Weights of a small mixture-of-experts language model, trained from scratch on English Wikipedia: vocabulary 8192.
Below are experts of layer 5 (counted from 0) of a mixture-of-experts language model. Rows are named router (the router's row for the expert), down (a neuron's output weights, with its number) and show model dimensions 0-127. Each number is 500 + 40 x the weight over its row's rms, rounded and kept within 0 to 999. Numbers have three digits each.
After each expert's rows: "comes before" lists some tokens at least twice as common just after its tokens as in all text. This comes from a sample of Wikipedia text that the model never trained on. Tokens count by the router's weight.

# expert 1
router:472504496471491520536507478544522508400506504556513524504455513490499548543485508543467534595478515506514525569523507525449418472509508503501460476392523499421413417569459473480460401465447533515475471443503426513444515495578553482495477534541564584415440571488486548494508491523503471407442544519561514494443525497526549438510431521446495510496430591444543542524501494572450492431508
down0:466424487567520529492478513517495502479544483499423429509499511465506573575496513494517449542496580550519491437472405489468516580451482441494477547447429524460517543495540600554560494424488488500475518573507544528527498463538516476499490507540428540494498513522516540475449526488511394505542483504479438454533477500460534562558521506479511504534559483476417482478549501463493426551555
down1:564463503490492453428500486502486495501492488485474474457473515518552575487561441505453547484528501549463520458411474480493470457471509484436521461517514539546497567462521506508524494490468583564555541571515532477499494501537487464447542457441553529564370464439474486490507500485492552434579509507440476516513402504455490542415512506485497538438412469519544510478530487491566522544520
down2:473498565513495455466562513487559551480447490446488503441530493507476548496457425473471433455460514558512481460561558449547565537498541496508495415591479503498491518453449498489540512481544457561432505503501455574483502469449544509465516518471475507557551493438499515465568537500477571561440497458515506495542505434548555499485539543484521471484487417507510513534483464488509497480497
down3:565480521493549482481492485548543455550557534424519482532393475554525501494389455556515483476489494469485493545482556525488569495505556499483447470517515572497501536507463470456530508472515469438506524513484573521525504524519452529543494397547504525451519485508508506487514501495408551401495464467549574508507453522462501565527486543498440451487504484473448536461463580507500551466511
down4:485534480520436451487535591509503553458515565457486473472422531456488503572500520555524559430520543496510524502469417491512501514473447532453479504523514488575429546543473476532528470511467478494467526454497499485474526516548469543451522493547489497474463527492473498485451508502518566496511461487527474458516473424533524494544527600528469445454458527478523549553530507430588438488443
down5:507461555429468498479526518425499531536552482395509502573482525500558568545488512494463594476566436507484471460514527521526524410454422422445537555505527537548510407525555504490557559493415550475507563517464523505483477543494431513489498453495437477516495478487431481519542534446555526485558494486448505485487462489485461504497534508487496445513473465516519507567512472508521514508476
down6:480434540496601481507433480544496523489524633492571499531435475476494414509532530523436493514527503490558469558492537482467553479465419498599473509459485440441459516440494507505471473491506443473513463497490596475565466406602506505508609497529530468516494509502463513489516548461482488451517488598478480539463510530499538480462480496479557516499456486513509488546457471426475451474455
down7:487568490492518469411555510481444542475427484525521471465517459543429592585498525438478464599549558527505493563490512415499513442511449462489475475514526497460410520533527538431450513483477534525421510522500502487530461555532505526515502524525556477401569539491452523505442468482539484466484539499543558564503561500483507521518475451497413478511482463504510500495550468470429474473441
down8:561457471557500530523552477494487533541540492492556525442491488483593503488552574490543484434517511535468432506502559503410494482505502497559560486516526516520518560490520556448501459428493460552482560453522534441506470493566484521482494467520458476567444560525460520497519483438505464503512460472463485470553391507498467505450407460540528473478548526483522447413491529474501461558533
down9:491512515535503496376529486505540463455517429460555467450475461484504523501498491547467521497545581509478587527495480506550624495494483477463472476539471571503539509445512537417505418521499582478499486510518447517491521501524495582472487536532475456520577505628515515521501491426456422533483473484474490525543441494427397542509498542585429503509529585488495513508582483461521532531521
down10:543527531547533489567511510517459511436473426549476553564484521514489419518549487493506488459468372490490444553478445556530487482477518497582494471449520474477538470507411474517484512504487503517506527471509598518414540473473460522480462562443496507442525498559476469550538473496472477445478509579487454547494575479473488445514506538437521481483470474490501553518483523478459479448467
down11:503469487501489535535552471525439449490466484535471506485567486498462486527526467526448514454440552547565503465559506465476495509531457462534568497491395592495493542441490470499531465466471549404520501544559559545449438455508541523490499420564465492515520513503454449516583451530473512523532429512443443479542469545470548441552506516467548461462472521467517462483433528472459498536519
down12:564526462528525462474530537519513489498491436458510524451526656534476504458470461449534526461462510554505475483487465531496541492499535400438523524528514496625533491506515536460581457594540498500496517507500499513476570485443463484427457459492456508484429509494504561463452525523507529474488478487559563487533558535524500499460533521528469486566534534491520480472554445480564459460539
down13:512535524514481498510482443543469483483476524558509510472515518539523518427540488487486557454478475494480528461496504475516582475543503505442501452481497526571451498535549598500538509559479497513519474475542499468530465451513462510527519427521569474433532489610559502424507513467600473471531539564529542507542466475560504536542483483478472510474502543493487512496525499473509485483444
down14:521485549545458501561518508570539463491563406562469550488536505549482515492504493565506457511532528427430530465477425495452463553476493449492460552462490478528466506501510479537539544416449543522462510481540493419476545468532517496534569519497512585438475502459508513493487502509432494440565507523549485435535515511487517525474459542502518518534478527477518524491552532530491474511483
down15:523526523517540576449487443553509467487496452431534455457535504453603438467493451559480535506523527474515483495461533589494501488504454503564488563454462575487499460446511497495526539496503410497446499435609476516474507529442485541544535502447510486527477523580507494439531525514505485481500453529495508492469402484534480515432540475538487496463504558455466451493486480504513566555483
comes before: " the", " a", " his", " he", " The", " was"

# expert 6
router:491487509472453520521435552512482500524523445497506498455516536554501540513599516460547514448544443568546548473514526471494493465443511519525500602561507538476479608490455541474525553493499489538558469484541459492610548435531473476501555480457505407537562442584561475461502518432450471478492502426548560557552530490478520527503537461504489502546545507492527468485594566431476509529527
down0:479471483566497490457516411504486460475495490471499568478529571475501529448423471584525465528524514478563503497570467457457487386518446517520492458498528546476496503468566556524472523521518485464461491468450529467535570473469510465492581461569500530464458515513547490511531473491497420528526461497496508398495490493508407486539505514479492480494447467492495488491494514512434477501396
down1:495547501458537535423502592493504518493526538501556524490442587445451432489444516514490512499515463504570519522480480450554505425537471471506562432509497468411544444449543516436487521398546534538475518523529473537409516457476540456448541485483482522505491541443537521522411515491474525546472524500491481493469484455512497508546503506436428486466489473519514530538560513506545466476508
down2:469511524504497547525536539513503565556452538399502438450486480539510493545525517538577459561503468570475506495525480493441527487493449437535509459494543512498494495490499491527478522484418467475490488425486509444474497543421456491541526505530491507477475513386470472480531547469535467527516600482479452540467445426456498477477466533512565495493516445488507513477469491501472555412550
down3:625465492453478550489534517499438478461472542521471551468532481515568545469528539465476505527456500504506538518495573461487451475533605452556454507492458523443491513535477442473446531464569506443505511543479529467505457472482497525449502467470492571525539438535531461497471451525508541460504472514502531589484533534588447537427458528492426546535448469427415518493450564488526502496529
down4:473598489527472501504506487540470522460497482453518443523482416548454533439458536454525485511485508533537515474534506529532471472421498505511499572496420429476421462449498500499511489414493460471541500516563547499515469523497557548520500446510506552553497401508523416491529553458467511453500523382532436460502505484439504496438568528506470524466496448526475523484498522488547518526495
down5:504482510487474443429508554532569594517466506528507588539475456480497501530505527521577478497498578547506507518523467459523520497463535499475451457543545531534519463494568428553509541529551489554491426486499497557454444447451478492525410497513502482556453522473509499499514534538441539469552416496519453461513521508494452520540461473569462498485468445579532506640497435552542513509441
down6:476459438416581504492444537535443463585493476535388523434434536502487498517533422537473467556508531454507575424495473513491474501463466492492546498496457528515479456465508518499503570534453466434460549500489502454538493490553497586442559511504668452529517478480515555471557520423518438514497558534485524534505525489450549515513528538528475502552442512594477490530542527488461543418454
down7:443470423490482425456500497420515507466429510505466429538513506532468549488512508425486484486498478513456532519535529537466520562467487507545495549461457507442451517506513452470416522454478488423485489561514507503513491505448483487500464522480477511476460464426463585517539458512542489493428578450445542481505536485519544491462511517560528511548486539541468494555494508528553507583521
down8:494556492476517478428503406533496457586534471534472474497555533534559524507443461536499499498512464486541461439475500450491534450479436540461461501577467513516484496493436448503528492447490525515480456578528462519447489475534496584557459453434518468518567545492525497488467504426453457523483510445550493555542566496536509476456537449522509502472497444460463469498516515500553464487500
down9:504455491497416475491524464508538483526478531593530483546531494495447527507464557575492459503498517519507537518489520513516441450493519457536517550528510422465521568482489475454504516519537489500488525538542457466529499516498560450468545561504599530492529494623491537463508521488505541546517502464536514479553514441485495480583567556451534516530475513409522568546511505559447519476451
down10:535613513566450590484451487554467517487494534456523497470445540514544571483539511579498475479519467511490504516475480427500589445519463524461468521447516506560512411471471526475514461486423485471500437533515473453479510641435548556511494488547553546522557431478563536489509518462525499522534535483547532478416520532530523466450516516503518484446458581462541496477478459484548521535509
down11:577542466533543528458505532451516517439505542487460467510552508509519532483512524475501560545536499489559534535509523542409495448453476563447507510490438562383466484593459492581577479418458505458417524445529527517480498490568402504479519517497546451471467519425506457490512562470449417460458485404523472509475498473540517514481481534504594543454578457468546463531488510505457493511470
down12:456486504527505463494549452507493545465564565552540497446501446546470538462512507483484498535545503505489463503485523459480463528515444483554500532463515556495564449539368477549473561454428485485561506521421523547528485485502413477493479488498450589485516467491585498472592463512579534512482493506449500526516504538570482555516461508487561550474525475475515502425455552494442482517501
down13:458510519620481515538516526548494572505509521513527516435497449533480428484462525490464383504515525507487432459467459546450519484502422512432510520462484491423544512516473501535535537555546519586454518458547504465553535483535553393486430460460511496499498545456503449483456474513475520482547447537527496462533491459453522507509531517543469547455540415515543534500485520546525578478429
down14:484490490550462515510505489522528512521482515515451504576516602500513539499619473470545520588442441474518466479491539546471507455487523557474450536520543543548511440510508493581424535515469490443465447529409442518497530515473510476537404465536510495433436468511487411472596464523405504534580534444447469554504525509500446518564412457524440529486488498493489571479547507563567583528466
down15:466554524524521504469568471480541583500488560490509493533544513527511519531520471480430466493481472530496520455503473496459507533558541476492459526485484541505440476561510471443447462513462535488475557607486555476460489627446473524478536462586479588546553534509424489474421486469496484476532495449439529535486409494473477489515524511535568521515459476501500509482448524528430447501477
comes before: "=", "|", "-", "\n\n", "The", "–"

# expert 2
router:521523525482533456586530477533527499515509462464493526455536488497478526477482479520535489481437505569485430535543505476576510556550536518523419435469505471454510409519514586464539552530494473437578513465538489534540501483505468500495539560470482535532554545534508496581469547528537465474459533499467553528496517466451459466527497527485485535532525561517501472556590555451532465530500
down0:521472500447561470449513497493548478487517516519444531462491562496458554482499507528484431514508540529538497558521526529530472520410458585532485450502518481436536479436607545464513468519427548489528537529481503434500440497454537515535504503539523482502461549439573495542459521468495509559510493484546527554491616565580472584497486437520482468509564516554464529553492498510520498565442
down1:520515506445432505502501503411456474457537492422513527505431493567431545532517547542558556487514442478497499538472502524497507497462523515458491547463549573502494504501444573491479528475527527538537582510488510533568542465518505583460545524504494489542518522578472441539465455535488432517411545506480614536499556423405458502501561512521478574605546490543502495524521517460492456535488
down2:535464449549402459444571536470521512485490421480476541461494522463519478447489455589598554514474514494494477558466527517490523489523519417469441556485504501516551410465513435467488464473483499444471525566518457512484463478561573542444490464542535509422503478489523467528530502612498466465453535530530469570521572516493448547548534459543516495479489507559414526491462505463505542518464
down3:536536510508507492502499470469495523558449572533506466429467517467499460488542492478529513549495548488500478489434515507504475537471490558473470513443475432528499476462498509510519452437551468440483520517483431564509486510525540529499533470465519481440480518525486590477462468453518431525609438461534444453485511509543554511476532502530506420566596514538500524551503489493519455548542
down4:535508524449500517498493497489520418496452465464546570468486474550518535508477506534491489543504542517574455483541546492475485541511560517514503486470517563567456458452569480477528430554492458458529494483473484529460586529500501505527389488470539512424502462538518486463439584588480503442433465522542532475492487536549493504522507504446493578476492513455564466539551556571538472511541
down5:452501509488505515500502544472580407462508487469490517445516465542469486492461490480480542515511504584488502469490498494505414519548477517489501503488472454498551480539550509491505473520463530503468430494520418466503570510498515518468478531467499491542517513501527456480585418521575471552493542502488466565483491517441500507525435484507476502590487532512568574464487497519478491539440
down6:494462558452506481540517528499513538468486522561507486492441517457566502611555488484520487435478570481525503523466497509527520531554495517559431579536465430472562451464463461450434464451524502498535451580509513538453425489505525561540509550529531502512524496494490510476471546439479481486436468555476417551544487507522512523490491461581519529516521468494624513491535479472530467509454
down7:488499499522527555558535542473503451583527538505537474478499511458560466455566486450553505524479512453448516527488513524499497495466484453473495469532368437496523516505478498442533520492467489478506532552464547495497477444531546468472508574440470440569510508541495531468526520484527396433577575506508515500513489478478513612506454481529500524549422489472542517517467405522456420547443
down8:500492493490541447484455550506512463555529474490544503501530500484496486502533516483488452549526466454460428548485530542494519495437471558501413499491569519461492410506530425451522472478489447547529505561525510392498516495541478479432501510468479514503554494479545526479570522464537437540494453466510535504440499470477475435486479464481496519543496511496495529525503527440466545555529
down9:519508466523503457520499508429539468500485448489590512499472471550442477556535484480516542469485546488484556494522472514499386556489484475474456543510484544557473542483408547540533512491496526524479460471433500453560484514472554444546551491449459464510466474507425497632515499526551474509529505513527544492505466517524534517569522545491494527557474521494413514484481527518524471530525
down10:465494547488473511535500540526500420492492423429484451464519532490541512508493563513506454434415454489495541522520493560484410481593503507506471464512514518473497468490545450475498402470473481514483465513486503507414489459529494456469468490559540512473547509521527496458524478513411505441440533522538483523545556486524489540510491612521553532593558555438529425536509504515488468527539
down11:554520502520470485458458433528505427427531497493557356485528485478551498528494490502445458530510589474537456435439550553442557491464441476481515500450491481431518474477452470502551535513559480555464511492510533465529507503473521530465506454400524491549494488510557522535494510452479497475542540521465510489514465517510504498510525479525509507498479428513480504430526537546452430558554
down12:436423505496517488574486488484542440479437468501459500485471533429526449526428501500497505519470455511427497507511400586422449510555530495493453587518503518484538512495549498477400517533500480456475458525523541488483532505519516487505472508481508444505461461488399416508443503529470525504501469521523453536454535502464490521566546465504572525510492469540471516506451502530572589544461
down13:480516513558535480553535438515474531522589533534487523492515504504428509495429403537508434431502466477488492536514598500533537399521540471504533493522549548543467434493522439568460505565553521555497491568488521525481557495509455516531510487517497494537483487523539500524517455491531462510459497511524533479497547506461523481488462570479573479524492462452455505530524512523476471446471
down14:564503409535478497523480425409485425509503482517537511449468461557523522466496529518486448491530562452524416505502509522577513493446466472572461570541482521448441475527495492508532481504486432537495528534552462547443536507525559493572572515515472433496543518465506546491432448525473516513476603507439562493501539430449500525606499444517502565486448539535462481462612489466520550523484
down15:519489528578559525528426497547551420563552475578488553521543505423549530507430533496592419484520556529450595498428471510548520499492518506500514484444499529546471475467546479543481538506535407546562556430484473504480478445555513454491525524480519534479493468483459540469510555532587570515581535476416479453557467478488447512506543497506485590460504533452454489454477479477447517414515
comes before: "\n", " |", "  ", " 0", " 1", " 2"

# expert 5
router:559445459491453374450558446501495496575483467493536526440580515509472485497581474499520476472465491536439527448442494592508511498491458471522557504491537542496545494459549460434447469522559501475461461582515513486532503496495467510430521508447505448546526498474540495555471556400448489597506450549472543590430516579602489524544455462526526444494447494491496496475544461525464512581464
down0:569564517552505508552496586506492513468479535501504436517475505481547567584517528531529509531508572495481481442518412524465465540451575548475484433505482519472415470480471466466500485488512513461511498493481482475459372523492383458462519435481437482536538504559511577516540534577540452472490481488487501537472552528502524510543518502510543468460532408495466499496492430471563463482482
down1:465446474436522517493503534482539534579493438453503524489505420472507535466513419557501506513463474490537511453470543553501646467550446530444503498429548432511576374517438482548465540482567401519510410566492533542507514447534501566497528496534497532507524557512497475523508442488465534534524493458392517393417565495505467461553430474575470510513487481545554502414464467490485551510515
down2:499509480422588578481509486395522524527528532514519517598503532529473441501511483520391469530507490499513449468494502516525521524546476483426450448503491507430548526439546471443475409451532499464416444528472552481488496547529590419461574528536480522523392472455498539552545469464554447526626516501532441493528515463514505562533497486519556510511497502457496488483453481507484489436500
down3:546508526567504538476478505467502519428466539497503549407587519498502576500515555480503419572529516507451554579554468514464563501476454523469402535519498460461454442508518485468528527519492399443423517443576471473498533493477484478482485495517509534407571462491525504430474558460556514484529518493470513469464442516515467522593504451427476518500546489470512440520535464507396538517418
down4:498521561515545504511504453565499479532417418519483477451515473503419518471552520473558437487482457545547506437467517505554501514527541521478444474526503527470449539501552543468503501536494552473483505531538495486537554479536441430535491565443460598512520452536524490575509506478478521483489516543523564468529418536499574414551488502378500504446498493509460497425500503431532495518469
down5:505500557515520477434556555409500519511617507459431483569453533507515480543522567466515428473480463539499523569558561439445545495502525507423452498583513521490547481552543492548499504516512600466453583509496518544563493493514653525518530500508515498492475522505464481499447513486482487514471502536553539495535467493533526462553480450536521601520493461479488468526472548465484485455523
down6:460565466510468409494537504486466476468470569535536499456506587510522513539474558548502485462469485471454493426457415471536532472518524508532491487542496497534478468573495420523480463545488549536487492547519529514494557523514579500471527453483532564536531474415528469508367449480467545560517475452531518518524480429484553477493473537574454494462470515391552537495461519583503482437470
down7:492565518482404482442487488514503534448511581522471499512518426510405423452501434539473536558522508563532411435528499469522532503480432484510503445455499517521473453525500640533504495513516564462470511493538480480504493507578505558527455482499470494468482522468484432548509484430494499472544488448557493513572442476525514477564513531433480591502538553465551486469498485529510438495536
down8:467566493485515415539481421476479595560623498549489463462559500524479453495513541455501506508531486553493505494505534570444490468439416488457527406483498502415536470485463532509457463503534505484451496516537517518565468555491463531528471506504551499541548512524535540521440511495463494485474448495472504472478565509387484429446512438532499478465537490479473576442543486458522538537559
down9:488492459498486518519569543514495511532539454475554504546433447565511520543503424491426505478417478544517515462457460523506611474623523463469473565545542497510545542508467546548542493474461437548478521511476532461536494478431573504488554566485518479559496507497535461489591504561461482518516443529506484520472492513539509518508509500539457496502472451507487485484484479519473551558494
down10:575509601450505512510476491490500481528527526520583495563528453556524571448493551543529537539494504466452488488478497504548489529484557461594472516465573514520546520472487507430453558451480486581500454514458473460438506534517460454493476509570576490588493449429540541546399489535491496512501480543531556453478505414437494490500478526413474539437477515470514504443480486552518595513531
down11:527530541526425530482490445477533455464564483512503508519476510426485493520544514498529399548501443519542411541515486496482512452507512432502461493458481441510537463487456502520491497500476551562510447425533460559526480543505495489501496431492469424526574484494459467492528451489463481502603475499446537504498497462504446515435425509428398483509556510481589465457537562536426449421420
down12:558496494419499481511532493511566475478533462421495463506508478524501554449501540534556448521485557490555467516567491593478468538483480544497469546513504458531477557501497532510458524494458494539511498506500572452509509534564521527458530514466459482534547540475521516469543526452519501461476497517467544516547497546467481579469547523574493497486486449524473409482565572520558547517588
down13:497445504422508536514549491473474486528501537455501487490474522471490554457494524443433487491472502519505427450447513535448508533528515485484521510488525549501506515447533405461424459517573466577495509552461478467560493444556444471464533494428444453476441483492550485551440492463603458555516457543505581515492570506450524472525551528507540486473419465462460462543448446417474482536463
down14:491535381473475501500469527522525543559520455537498468492420469515516507445447561556430505518489453495504505494496459501537541467539536541575483464459493521528532527529553471468503467569519480532530523519517460523558535503576446501428447483570489523502494509502505446538509424530428486479531444517456441504593557442464544510510510568503518474480454559489518536426489485517555413521532
down15:487548532494499515441456505539485481537478540521561473571533483443466453478476504524487493479478508484539443405506477504465501520442549516516478471491481527482492541448465513539494432516510467487507463460514568480563544447502474470456463473480521475475437473483570569549530541463442548468551487474470453519464502576545503521452508533432520469541541404482510516545493447514441458507508
comes before: " |", "|", ";", ":", "2", "0"

# expert 7
router:465567527480488465500541541522504485480511526431522432481518524532499437418523493550556433539478546510490448542428544512540545534575485536561524539560522546476528547561450510563543430481529464494548538593497562494459523584507490508526498551485489526508538470572471528525465493489559528530509528520466551499440473486505537522487544527529479442523548517562500483469575514516452465515548
down0:510482533497491523543501464495504473560522577508515484455583464471503530478537477493429506496489451517438639478484473474553522498485492564465546487597523527479485486443531523484518460489542456445501458458495553567508508503408549483484471499425413557452564502467449502545479454541528541484481498513480548519512441535492480530419462485479499583527496509544489520496480517538520533577494
down1:462512535431478525557537465537459509498481473488510458515473524538510555542598522422488470509503460579538530459452502554463514532465476435502485445446479517569499472534403535483507496450477470394518441523493537516451490477452439593429452588431503500494487469526444431509473452538485517440442543560544563540459512487497446466461471494545471496567486479441412494496394495515521553495511
down2:468522542503519512473541500478486467468531445523569520537560516381487458444507585496493475462438505508510533540516470468447534509532602565522482446498478544494556506556489496474451438505543574476510490515547437468532417406534504461533520487497473520536496495489519580416552547529525550527532466522555434496545492581500450497479411481581529503525486494481514492492489480492527545488537
down3:540471465440511523524450433508486474471512506426524466465468441500451471464507527497495485469482458494527532495514423522448479588392481536469489496468489529556413450503517517414512566538455503536519495470576527560559435455503532460474505456569476466517501490513474507516534555528512473533485447417474514449521588546440531419505556486470531567493540474504439525506506496527536523573497
down4:485508494439525528550494498578334456514506513500501433469499482557534499422471531488538554515530510468552533483497470472470512554515572572526539492534501474476582455493522530551486482463541540552507414490511481577514510463477413456514526468440550546519567501532455519544568555519513483528463473476480568456481502564528577483491432520508553570546558494514499540486508504534533503530488
down5:541497543385488532578555578527504590514489533468492530519597505533484522470525508491498583572518461495450605494496513464513479594552488504527438476502507525489520561393453504527461520511474464496472483526467396497450478444503473479472473461506453450395544531551519469545543572488450552505522466544556458537520464493484496583470475494448497459590516479526483487387512521560490532510459
down6:487468480456501496501498445424491469502565536450534504494508515507470489514555525446527504506482438484545510491492455442404484437514466410429397485528561497515546419525408523399530571553486475494476551531483569458544586472486486505402561460489450606533532431519495529540517549514551530517483507520502504525511408523460526477481460520432537503543484533553492502529524509462474544507421
down7:530500508553421509483544497537558461484448501468504472501485495494482427538510538501492481455561563531453526507521494460522493494546473547498474516470460460510513481487455500514440461446487587563514483505503516526535488472481482483468502605419545440456510507481517568493423531569539464481579460549477421452456495525531489513561503523479487454491501513533521459556475483549550434512502
down8:495551492500532510527528521528446497400523521541427477505460490588461503525467552486504529569478496539459551527507545526435535499520515519558516474504467501561542453413529463555556476483457441574462500559541448570464573521507501552542503574489503459482515467522448495433496492497539549539592549503522552457495545470460486490470510476427527465529596493520447530494509553525519561563606
down9:495456467468533485521455526537513482486461475471461406455507434486425488486511484531472478491491530519518369513527540441593486513512479445449466457472515505495506441504547507479529485483527472553499599470556570524484440455506516471483485528503474471509532531474538470495517516505499557499506583561499476480462492468497578488466483508479442471444503518548539474461552503469441475480533
down10:477549594499470568523516482451486489484423575565483502491447396456468548574528505531539558495444504442492493466470496485490534463512489516518495499465529438503557448512534548548500534528456498546476511444458562533488498498460466486604410488462411419483448472450518537425508580530538523572455574550508516534515473479486490497491491484462442475559452501505469451502453463462510509376474
down11:478458472540469475478476514446471480488520541529567459542433499475459526525498472488561575548504462578463549472496535486572488511494537476497495496479539455565544478476527473517468401503448500499499465517535501555539506489465528553508508436415488528554564582547545579468454493472461483512453486559488444542465553473545467557467530499506509439507435508501439609444600554551490487526479
down12:487537504520562538520541544466471424494425542428513505492480560491535531454496391515451453460448544546521478563566493499512466496550500525470478537553458458471545490500491478532522511543532450580531481523460527546506494527471538493599505519516547600562452507534464536511517480540510459520498540490515520446538467434510565545393460538513437530465481497540527503502434502525484422533556
down13:490530461510544570514516510509485517551446524504571506519563435507562403461519509535509553534461454434473498525481516514543511481543572460483517450484511473473544488567558525493495488519547523526498518515528562425516467433516507436533515506448472467534515503549492524480529440496553554544450445436511505480525430509537471481462525511421458469454497469486475477516471479500461458505492
down14:579579458544425479549536490566493523463500497475449459500526519505506532502428448531514505450447513465475532514578471556465420520502426475485465534572437483516457535429542576495467517471466549491474473527429482537528453527458449495541537507498563527544498473470499497506483503494477520436464471427440449480534532499576457524518519454458537475492491534516529485389554493481463542399446
down15:502459584520531615485528497519481552517544506468494535503496471490575512530483495505521538564475603445530524493519530538495548596445540564493506496500547525447455522565484529508622535567490523527459451443535521526515472547461474509526547537550505504506430499520474470457527516496510464472520437540551570437399472461561539537563478518530491566545456521499508451562557446498462422470505
comes before: " |", ".", ")", "–", "%", "°"

# expert 8
router:475513551463537468517493533443471573521477465611495461513476452442487534456492515522436510489479442478554495573560554446530432459513482528435530446545521418378494541489535525493527502506471470444531494537527523478514576598569498502536526479543534566504524446529418496459501464565493497513510486454442465439526508444494558559453483473544511475523497516561528579507529444460483459510555
down0:572521513537493572533477602495500485475516468472504418540479518528467496453551477523493526513423470440546500546511486437458512488530459533557523500477496434545548479482594518566511535481513516519483486478489442514543460469506589449518523519473480525461488529451499503446430574529543416495487477461503527486503547512489453546489461474461533509458470404434463496532500516531455522509435
down1:495496474419434459487490479509524425415519474528469465561519463520465478434552510543498534489541508475519526552502511505524518448525550488470466546444525516516464516445497524430559580439506516558469525450454481487407477489520496532469482560442490521512483419443576485538450532614470477497493526438504491549492513497514448536506479536563525511432573531560580428530457488506429498435499
down2:547505551542457474457458552539535516485470466468494530446469458567547509518533617562512469506508547500520463588458520535502414549517517495519528419453533553465451501472502454450498436525465486563400519401510478422501494477475525510489525526581469546487523519514505531467572514539476485437542442517498501509509510517586508466523491481441510534528503522476466446474528424506552469535574
down3:481494519522517502473494508532531453482422483537497508462514446614517484546556490508462474545516468536545519457482449543433427533480486455465537482486466539482527425549551514426495522580495565451528554545438497570504478611474441441459493535507461493510516552536430495470560526484421550540536517521522486442452470515532495470647501547488455516548524485467505501541507494500497535486515
down4:513517479532527598456527504441467537479571543477550438473437612525490500459513504483526519525468558517583490455522564466465564531490465468442527517565542461512523551525542493451477469513493478505438480497530516515453504501560458553476450533500516489437511483497521475488468445516492488522612525474472476541546465484506535421492504419504472519531503511481534445514427513489490489449487
down5:513474529483567432520405490471440451449512437431483454516502436485530500447518521456533505530447516511449456560515492525508509526508519529529475520467432491481415523498471507497537480487553523492500480502512561546470522527481495523526470556478587536468462561502543504522607517434539463489443548489437496489504440506505483494481585465389521480524419556478488449499557417507541463521479
down6:519517501453512433462472500506559525512489549467481511436520531512520473504561464503443474499533498603499442482502591512550511494479499585539477485534501459407438483511561523536530540569486481567535495513614524476542495521508460462520556610524489540526478411479496490488446462485532502505461575496445511492552510514554434509467496527487561564478494561518579488490552435476557532623453
down7:488474608459449478517471429550464492479490517471437437474509526449511497496469563508500511461535506538551504445475567492490563484521522493433481531541539493564447499533519494544502512544444492402476461459545489513515500486437483498542460466502510498538462519506465496457447472476476496556489454521452514452486535503442539448522564521477490529430476458539469484543446473530503378510478
down8:585562536497443548474533503480560539445500508409512544565483546437528423526526437502580486481557532462466532518525451510464520493413483483533478461439480521444540475507520453452414470510466487541539568594522485562519459460535473470535530540461509473489453494563576539528481475553522513512579459491465525520446533504519489487427503478543494519520509546521525478538492527532465536481533
down9:496522468427486436509536502491541503531449420533587460476461537455431500556446513484472544477529470496511513503506548505497519543506454476527523527415568493556454506528485599434515545518514471493469480456377485461517497488470526501491504472484554476566485534540520483516482495494493483495473541497479447489494422477395525539465450511516526474474477450501517518452456435461492499444561
down10:486507484491453525477562437551473522513511488461531491515504521499496469527473487484378451432552514515475466479525471511588494511445428445562514545584496521462484487531495560473499452494446544513552559535489440539464496452536455520514509526488486453471466488517535498503531500519473519412482458533421529590509444487543486521511489478540503562484511532500468475550494436532460467512595
down11:514543471497543536481487491489552423484460476489408465537479515572540549462466494486550491502441543567474507423402492519450596524506539483485543533481461568452452509517517525502410493522514453406534467539489499470506441452544487567523543497479503493562555407466509551483471491458486494568424560461565473512566579469456474556496452388478544522531522491567530496446477561501455528515546
down12:468530491499496505482512438508575560511513462439438495505574512484506500422521494516466549504449482531496444532475408524496532444419531534438565513448485501496529555519604468561467482428480497492462465473486492509582568545435470450542418489479516443582506458530466506547466440570465520497540479466459426457454495484464528387506511502464493506505459487441516555552486519508561491539481
down13:461487491532456475487512506530448529518447519529521501570446549557519504490479498447543513523506545522500454476493481571480544479473483488520534540552497475467488525501520471424500512562438489489496596511488527501493458531467454530525423462484433439515494508451490473562467459554504476538487569549444526443476412474496519570505522527535526567525543571543449472489489540535529570500447
down14:519517539437535500506528528431541466525526538464542465567461496521475457553534503522568507492549506471452439472560445488533508478498477508462451464521475514430497501542583554563481502467484505477489578511478601493455482461492512544517483444453405536488488538522537534446552513532473451485487454407512586543503424498510427469519519542543526443521564474498544453482491499502496551558496
down15:457453563532490503502451528480462530464418519412480515453520448491535446445492497541491487479479550542478435553469491475503548522448478437502445501415553499533469463443495499458437526486500486461570488547459450435465494490523504488544588555557470498461528511445473482518568538477528472481525450503618506518444498531436443439518528496526472474572526499567483556518536465450455527495507
comes before: "-", "\n", ":", "  ", " Party", " Born"